{
  "d_shared_expert": 256,
  "moe_layers": [1, 3, 5, 7, 9, 11],
  "router_score": "softmax",
  "normalize_top_k": true,
  "balance_loss": 0.003,
  "init_std_router": 0.0346,
  "lr_router": 0.000509,
  "norm_eps": 1e-06,
  "tie_embeddings": false,
  "beta1": 0.95,
  "steps": 7570
}
Below are experts of layer 7 (counted from 0) of a mixture-of-experts language model. Rows are named router (the router's row for the expert) and show model dimensions 0-159. Each number is 500 + 25 x the weight over its row's rms, rounded and kept within 0 to 999. Numbers have three digits each.
After each expert's rows: a language model's description of what the expert responds to. This comes from a sample of Wikipedia text that the model never trained on.

# expert 10
router:472463525525514482481531473505527511506481514480506490452502499520508480482491418499476493491471525496516486487533490484529493510509550496484476562522498493506518485538448475521464536482477508541512510505518454511490505526523501462482516487481518516532518506514517470488475490465486515487514490484489547493498496503518503505469437516504527503482495516499504483515493513510473537507437498523419530503483502495473469521523537474490512485481481462517506461477486510524522432502496507
It responds to: Determiners and clause connectors. Articles the, a, this and connectors that, which, when, because, starting a noun phrase or clause in running prose after of, with, commas.

# expert 21
router:524536478487461461465482529499526499459531433503493550464481479525491466514450499500468501495488467520491431486517522564482458477479493520502494456509512534492487489501522499540503461491494500492536501525529432515518522495474542537513488490478465511543501539485531484524510510483515459517483506480487459504505498506490516530491498508503469496537455496474502476528471517493457503447498532481558497511494512476473482500535511499489478507465473446520526534506493516499501496478500504
It responds to: Prepositions in sports narratives. Prepositions like on, at, under, to after verbs in sports biographies, plus table pipes, as in scored on 31 July.

# expert 11
router:523509472496507484474505520513486509532462518517545514565517472472484495508494479485516513483455514494527544481498499486490533519485541484559458495489525550532476512510500483460551528493503500499501522481480497491517509544482471516469544506520480494466520488479502499542569473507515482470476481535495481531452504521451499468499516480470491517470519490518528503510476507512488471485499500491509487492525468552509497452438509523464466481492480558493469482493526493539546526477444517
It responds to: Digits and compass words. Single digits inside numbers, years, scores and route numbers, plus direction words and odd pieces like j, e.g. 5, north, century.

# expert 3
router:514467492455485494506443469459496492540540515538519537470474479445464469495477525462487500476504526475514481521504552492493480498512488492558515487480532565503501541485447497501460521458514502459534526505517505519487508445484511553513520508499458482487523495456504467527547500503515558548483523480503472484490493514515493500538500455552528480501504492504486496515478475515500536497500499528455492489464490496531545459500494580509501525507502481488483509464524488453524528488486494
It responds to: Parentheses and list separators. Opening parentheses after dates or names, table pipes, commas and en dashes in date lists, section headings and career lines.

# expert 6
router:507476474472498478446469458467537486504510530473492497426485476524468462487508409487493472504500475518536472484455482540525507466494483513500506530500475497492491475478562496517523492469496554513495487498525468487511476500537547515520516561475528453496520499500471503528482529511497499488507523505538505479459531492527501540532479510542491506450501473511527530480489506477487523472466483507497517483515499515464475509484500460518523521490455508490489495505543511509516524506492497
It responds to: Numbers in tables. Digits and small numbers inside table cells, parentheses or score lists, such as 13.29, (2–1), vote counts and statistics.

# expert 25
router:508506478485473518475499526547525530477563503515477507539536536496487514552508524506478501491555449522532494505495486495517484476534455467470567439511470551495487542499542532487468527508480426509498485541513496491524534518513492512512451547529505491515489477487516491471508481542482540532505521486510523516506506527496522510515547503496481493502477493516531512478533503513492505504469501489530496503484504514519492495467493514511480492496503500507521501511533485503488504489540459
It responds to: Common nouns and place words. Content-word starts and proper or common nouns after the, of, and, such as France, County, Road, law(n), politician, monarch.

# expert 8
router:521503486485491505514513506508517483546504500501486483545538473518524515505518538495502456480518533482500494512514514507497492524515515524509523494493505507499535514459520534569479473515477470498518505461477481485508489514501520543510546483497520543531523541539513520495490511502550501522526462482497526527531542515519473508520527570475474544500548520491465496460473525525466461494549519538534538484524512498516469464560523498492492491495471542486487524469520475500517528524532485
It responds to: Organization name heads. Final words of proper names for leagues, teams, parties, venues and departments, often in tables, e.g. League, Party, Center, Clippers.

# expert 18
router:524457518475461522543441535487526514460473474534501503428515507511501468482483514465528480494515508498462512516513504491524514481481464478470509519516493508475532470477457477481489474536478479552543531537541523487516460536496504471511512496485515497478543545500506504455474516508529491505522453494509485549476459489490484491452523491483507512454513500483479534490473476501527482472475471490517477489487481464489513480454505506497437507545536508494491497485474530510478492500518522
It responds to: Word-final suffix pieces. Final pieces of words and names before punctuation, such as ing, ic, ers, ations, often in place names like Schärding.

# expert 29
router:479555559535526495518508469485493519500547446457514502521462465536517486456483492499534482534524534473506508519506474509519508509509478493519521472490492446518502471520486567525483549510489523530468501491484536482515530485534490514480484464526467515489494561507431461532489475473471492520488489483463457505530506453516506493481506452511533512499530461509504509509497491484525450488478511523470464497509496495501501537494525467485517485455474492516492464525479506493471503518481465
It responds to: Auxiliaries, pronouns, adverbs. Forms of be and have, subject pronouns and linking adverbs in narrative sentences, e.g. was, been, he, also, but.

# expert 0
router:518483488504492475513475478550516508462489514523509571532485478479524514474509452502477490517471503490519493501466498515500456528498486475473508484511516524497511530532449514493459540535489482503503514527473498514455485495507472490505511476497478487518457484487534500493428496531526517501476549464527502470535442507534506512526473481523456494479503507523524510491532507512510486534519512461506495491506478521492490529473481483504483468489492512485520471521531530499467469457541462
It responds to: Word-initial prefixes, articles. Word-initial pieces like re, con, inter, trans, non, plus articles a, an, its before a noun in running prose.

# expert 23
router:503501510481498505546508474544514500527530492439511482513516495496481500465491479526516501511487475514486484508497460516540496546492542535454497529495514490490544451538508551490471523483524503510518507479496492507482531514474483485479481512479511495484545517471498524480437495502513491484472541503536496475539468511507533509504535492452502528535464562511488507506468504514513558534509467501525526534538509483484446475561486513488503532465495488477486489504514531519509512441506481
It responds to: Content verbs and adjectives. Main verbs, adjectives and nouns after to, not, a in expository prose, e.g. due, take, focus, significant, evidence.

# expert 13
router:477465514512498476478504558494518507454466453530489495500511531508546483520529503464445552525522513483526499471489469507483530495532529496510472470489520498518496495505505470519514510523485506497502548491492487435469491507484525474524459515491514500516483444498495508515510516474503516493501528542478506548476538483508464460496505529472495544505511499496517490496526514499528491475502516468480509491530514520503513546525489473517520510517468485508530521488487528498458486535469495
It responds to: Separators in lists. Commas, colons, semicolons and closing brackets or quotes after a name or title, as in list entries like Name, American wrestler, and breaks after headings.

# expert 24
router:475502482479494542498512474514535552546500512508543507506506464519535520499488471522468502533472476461482469468512508489498481517480505500490495557500496494531466480502454514493475508522536530459486542503506514473521516493544460445465483495516495505510498518493551489547562470540495516506531498544489486505495466460510505511478517467523495497483512448534494491476546476483502492506454479501475510500492509515512476493477505463474523469453499523439530481494515527508509489515490519
It responds to: Sentence boundaries. Periods, paragraph breaks, closing quotes and list dashes ending a sentence or line, right before words like The, In, He.

# expert 31
router:495481518490520500534495487462521477537478508476464513515508447464520524556500531511491461500523498468499483527512497507493495487483440536541500463446533432567509479531506501530473486519479512494485491471534490473469443541466511503493482487477489539509523520523478509473503532498503517481481448498470499535486512470465497512477507476499448484519509523486491505477529500498529497483494514492515503490527473488505524464511512505510493524446460523480458523510500537547481519497530500
It responds to: Name pieces before surnames. Given names and final pieces of first names before a surname, such as John, William, Roderic-k, Hil-ary, Yitzh-ak, in credits and lists.

# expert 28
router:503525489492491508449538532550504496504519492507489474484506539488472486520512435526520496498462505510512438501500490454535514481461478466498482533550503506525515468487472506514511529467501478489463497574448522515532499436510507500480529516548460514496542523464484538488503496520492489532514524518509484491510476491519502526525454508523510451505534489485525499503473499452528513492534483519496492522475491527462465507494482500520507486457534521442512479501480459520503482462488472
It responds to: Capital word-initial fragments. First pieces of words, often capital consonant clusters like St, Br, Pl, Fr, Dr, or lowercase g, ca, in scientific or technical terms and names.

# expert 12
router:511473473536446528503520490443512486486491518445474531493517554501484523511519522512463503455526511470517518518489482530470527479473482532479499497485428510486489488466523487472505492542549502506467486532485512539478530529555509545526536524462506502487511474488513502520477480488523490530515518484477479502503499488509461515521504511492475463506476492497503532483429529510472466474482499487477514492510508467469517473491525469491520489479477519520487480449452535520523486492486502
It responds to: Single capital letters. Single letters, mostly capitals, starting or inside names, initialisms and codes in tables and lists, such as S, H, R.

# expert 17
router:479516469514496476502467503468462519495512512464504436554503470492493497502506532529511496466499502531513472521502500509491524464506463537504464523494492498468486495490546483468520472484504469462490470467474484486494477466529482452488493528536497473525518491504514496493510512445509530507525478497482501462494543506502503536480500517508496506500530476454506471507465511488525521508473532542496519510458498483474533464502477509493464490544531493483495508519469493523482466508527513
It responds to: Taxonomic name pieces. Inner word pieces of Latin taxonomic names in biology classification boxes, e.g. Cycadopsida, Myrtales, Notodontinae, plus idae and Clade.

# expert 19
router:497489475494480501512486482497539506501471477492558497454485509456509526476494500466515544432560488521461537517469523531538460503490486504448492523519542515500485519506509518507542507491485497520487491491481505472497481510520454491524485489488507483491559470530464473518464508510509513499512500504536509503488482497524522466471485521500506519510505491532518498460503485532524479528512490517503523468509473494557506556437488507477451555463544467507451494506490454488483495483467515
It responds to: Word-final pieces and year digits. Final pieces completing a word (-tion, -ed, -ings, -tor) and last digits of years after 200 or 199, usually before punctuation.

# expert 9
router:470511503498469493537508485488484484487502478520520504538504446510489484491526483522490524495492464522501514444487515489514530511488530526469502508556509492534491512490507480505535512556496531496484539496495518482487529515481516510473433503482513516473477500482527532539466460487518502491516482511455493515480463476465488501477467493510479514493508522467487491500525444519526498514467461478508510530504527461527460486499504493482475517497454487513508520488507506552533501487508506
It responds to: Object-taking prepositions. Prepositions after a noun or verb that introduce a complement, mainly of, to, for, by, from, including, between.

# expert 30
router:490506486458482490518495502479522475505533542524488457569533465492546466470495447533464471476506503459526476500522510544496437515458533479516522514509473510513471467487465479448521466517519488522480502495484495548531488511467512483512510462513528502493483513521503448464487515527524514551483505470513480521500485528486492536481473530462483493509482499503481500517500523477472510497520475495469509511481467521512510471519522487482491500483523479526471508498515493488458459478564486
It responds to: Possessives and name words. Possessive s after apostrophes and pronouns his, their, her, plus capitalized title words like World, National, Summer.

# expert 16
router:519495526498540465509489475521463520460503505515524470487508519517445504500511499465481509475513505520480484475519502504533512499515497488539499473533496509450519496514513504526505522528499498520496503523459511508552498481522516467547474513500473494519474496500499529471498494496478467502544509502539485476515559532462483509522475490533501512491501537476490528503439537496502506498530477508511467519493470492475492460468493469499520483498498503488543520507528507510483524490500547
It responds to: Prepositions in geographic description. Prepositions and linking words such as of, with, such, located, approximately, contains, often in census, population and location text about towns.

# expert 27
router:510501476471500506524499487483483535488549462525481517503543486509512530485486505494544468512529523514511521498488543516472499520524500499499477536478495509464492517519515508499523511435479534440524494500492491520557490506530517515504503524454549445482484493481536538482483517516465455528499513482490483457508506488509513529481512522501518488470504478507509515511496510508526509503565492526491432461513530482468473508507475537470517493520525490486525493509500498522489448466498482
It responds to: Years and table cells. Year prefixes like 201, 199, 200, plus table pipes and decimal points inside numeric tables and date ranges.

# expert 4
router:519487509520521467479494464498569512525477500536492504463496505480492485528517483487498483524537506499521500510535507515452492500524510482475514492549545512494464512501523485469494471481539524530524465511444533482530537490477485480515561491493489520461534506494524470523516478458506507494446496471494508496488558517488474469499521529529537506519467509542512468482483509501518482489460520484514487514493495529493545518515530482498479472494479476538524451486558481495480516505481501
It responds to: Place names after prepositions. Place names and the article the right after in, of, at, such as California, Spain, Angeles, plus odd inner pieces of foreign names (Man-w-el).

# expert 20
router:528478486513564517537463492511488511505488463514462490528550481503489477536460513483495507501459493495518471475516482478523488489540506475488502448502524444489514510461529481520501492492439496486525489472509505532476511507488498505464544473486551497509449478513479431536510506503505480487549530499516500584497487500454524491479478536469550498502540467485497493488520510476537527503482482528555503528514511476549492562488464510534446531474534508524480498466503489466550507497475510
It responds to: Closing brackets, quotes, scripts. Closing parentheses, quotes and table cell pipes after titles or names, plus non-Latin script bytes like Bengali or Japanese.

# expert 1
router:504480453501511492525500551488458472475501494514486505518513546535546506524487507504547527528472460501503448475473475545479504487509503494527496526486514528510506545505494474499522505492516528495481473469485533575508485498475522504482492533464462481518499473469483446502488538442513495511488453519534495510536493491463498494518497488507530492507495540523496491485458535553506500516455507516558476506527499547539510469511512478522520544499555491527518486499538494456467514532481476
It responds to: Infobox bullets, temporal prepositions. Line-initial hyphen bullets in infobox fields (Height, District), plus sentence-initial In, During, After, According and mid-sentence in before places or years.

# expert 26
router:481487514536488520501557503462490530460512506484464545476473501502489474453467458532515543499461509478460484477520480490504509513459517496529504525487459505460508524499505463460510532487495505517501474491490511482522540481478469531525472500542526472466495489499497498497513493495494529486504535508490475468441501486509466469464542490525494522508532506507544491533529508527529477491524508501469490496464495523488519509539558493495515521522524505498509510525493518490514499537527489
It responds to: Coordination and quantity words. The conjunction and, commas and hyphens in lists, or, &, and quantity words like two, several, many, various.

# expert 5
router:451473487512477556514486560454499455515491496482462471517484508503487520502553526473498496483494490531459486495552487537498471498505514516493447540469505526504462481475508504473469463511472513497530539546504541513477496524473497502497438468519478491481495479478485488471501467512484505503525500533492500495530468485540507500497519510485486500526501506489533439512518523453484481528508512509505507542511478508534467487513493499482491508492483509511470466521443512484494553527492513
It responds to: Nationality and category words. Nationality adjectives and field labels in bios, infoboxes and award titles, e.g. American rapper, British film, Genre:, football.

# expert 14
router:505511541505508513438535469521534494551524520507499526481452477483495552496485538554485476526484457498531516509492482487502429490476513496534515487496486503444524503517451470519494496502538504537487485492493496524482491465532512472500533510499467468519452487572511521506510491492486556502478513529506486478503493467543467532515510484502467517501508469526528499532510530498489501483465495476491449490452550472455521480517479472468509514492499494543538520490489533517475486492523543
It responds to: Table pipes, name initials. Row-opening table pipes and capital first letters or pieces of foreign proper names, e.g. | at line start, San, O in Oprea.

# expert 7
router:490518544512509505525520508501460503477483496535478456484467535522474513506515522504505509515455510465511520532508514465531572492502503495499490522463538490540499464468510560505517534485492509531501488433556494506540513520488480520511501508495514488518495449509486547479495492476507468497508487516484514524489493500473529458488543475468511509504470474506512502535492514500478486509559512538518469517534517474505498492518516531501532511496491447481556499521531494541520496495503514
It responds to: Coordinates and table pipes. Degree, minute and second symbols in coordinates, table pipes and separator rows, colons after infobox field names such as Coordinates, and word endings like -idae.

# expert 22
router:513477511502532529480464463521477488505481444544471486485477524487516471506488506505503473527499539539517554547483468485525515542490511497478501512542444514463506528558495529522532469512523515462519515520507503479474514510482530475472525464500487477499481539564482488505432479480491491519475499503453476549498531520479502452500510508484439519515498535509502520497492489507509517496500498477485494499478518447468501511474491567459546538526533509527497494530516489474541518505516457
It responds to: Line breaks and sentence ends. Newlines ending list items, table rows and headings, plus sentence-final periods like ). and ." before a new line or section.

# expert 2
router:485497468530505466522471521482478516536492505487533470559497456477494529500457519476508496414468513523461502497516518502498476518537539491527457483500525434510522493516510459522494490531538502486525548501456497465485507531514475516492502491494492543497502488493502475526486498516520518519478451486505516511490476491521518451499518500511471509509488514511478505532499458489492476496537480478473478486472508566517461516514481535472496479544489516522448482516442498497488492483514528
It responds to: Passive participle endings. Past participles and noun suffix pieces after was/were or a, usually followed by of/in/by, e.g. known, built, consecrated, preservation.

# expert 15
router:512520526549557519501506498547508504463516525466472516484541520508484493567527536510501523483425474510513481515513491505520474543521475524502486455492504500522508488485516526472503481535492513501506513477496510504469478488538521509489533526513461525463470480493498463517531489478509466466528519486491529484546528536472503498508483507464557440518526492456536505506535504528492515513490536455527506530514497481526509510464516490520494496487538497478511546517484503551498523498541476
It responds to: Foreign name syllables. Syllables inside non-English personal and place names, such as Mar, ti, yn, Jo, often in sports rosters or lists.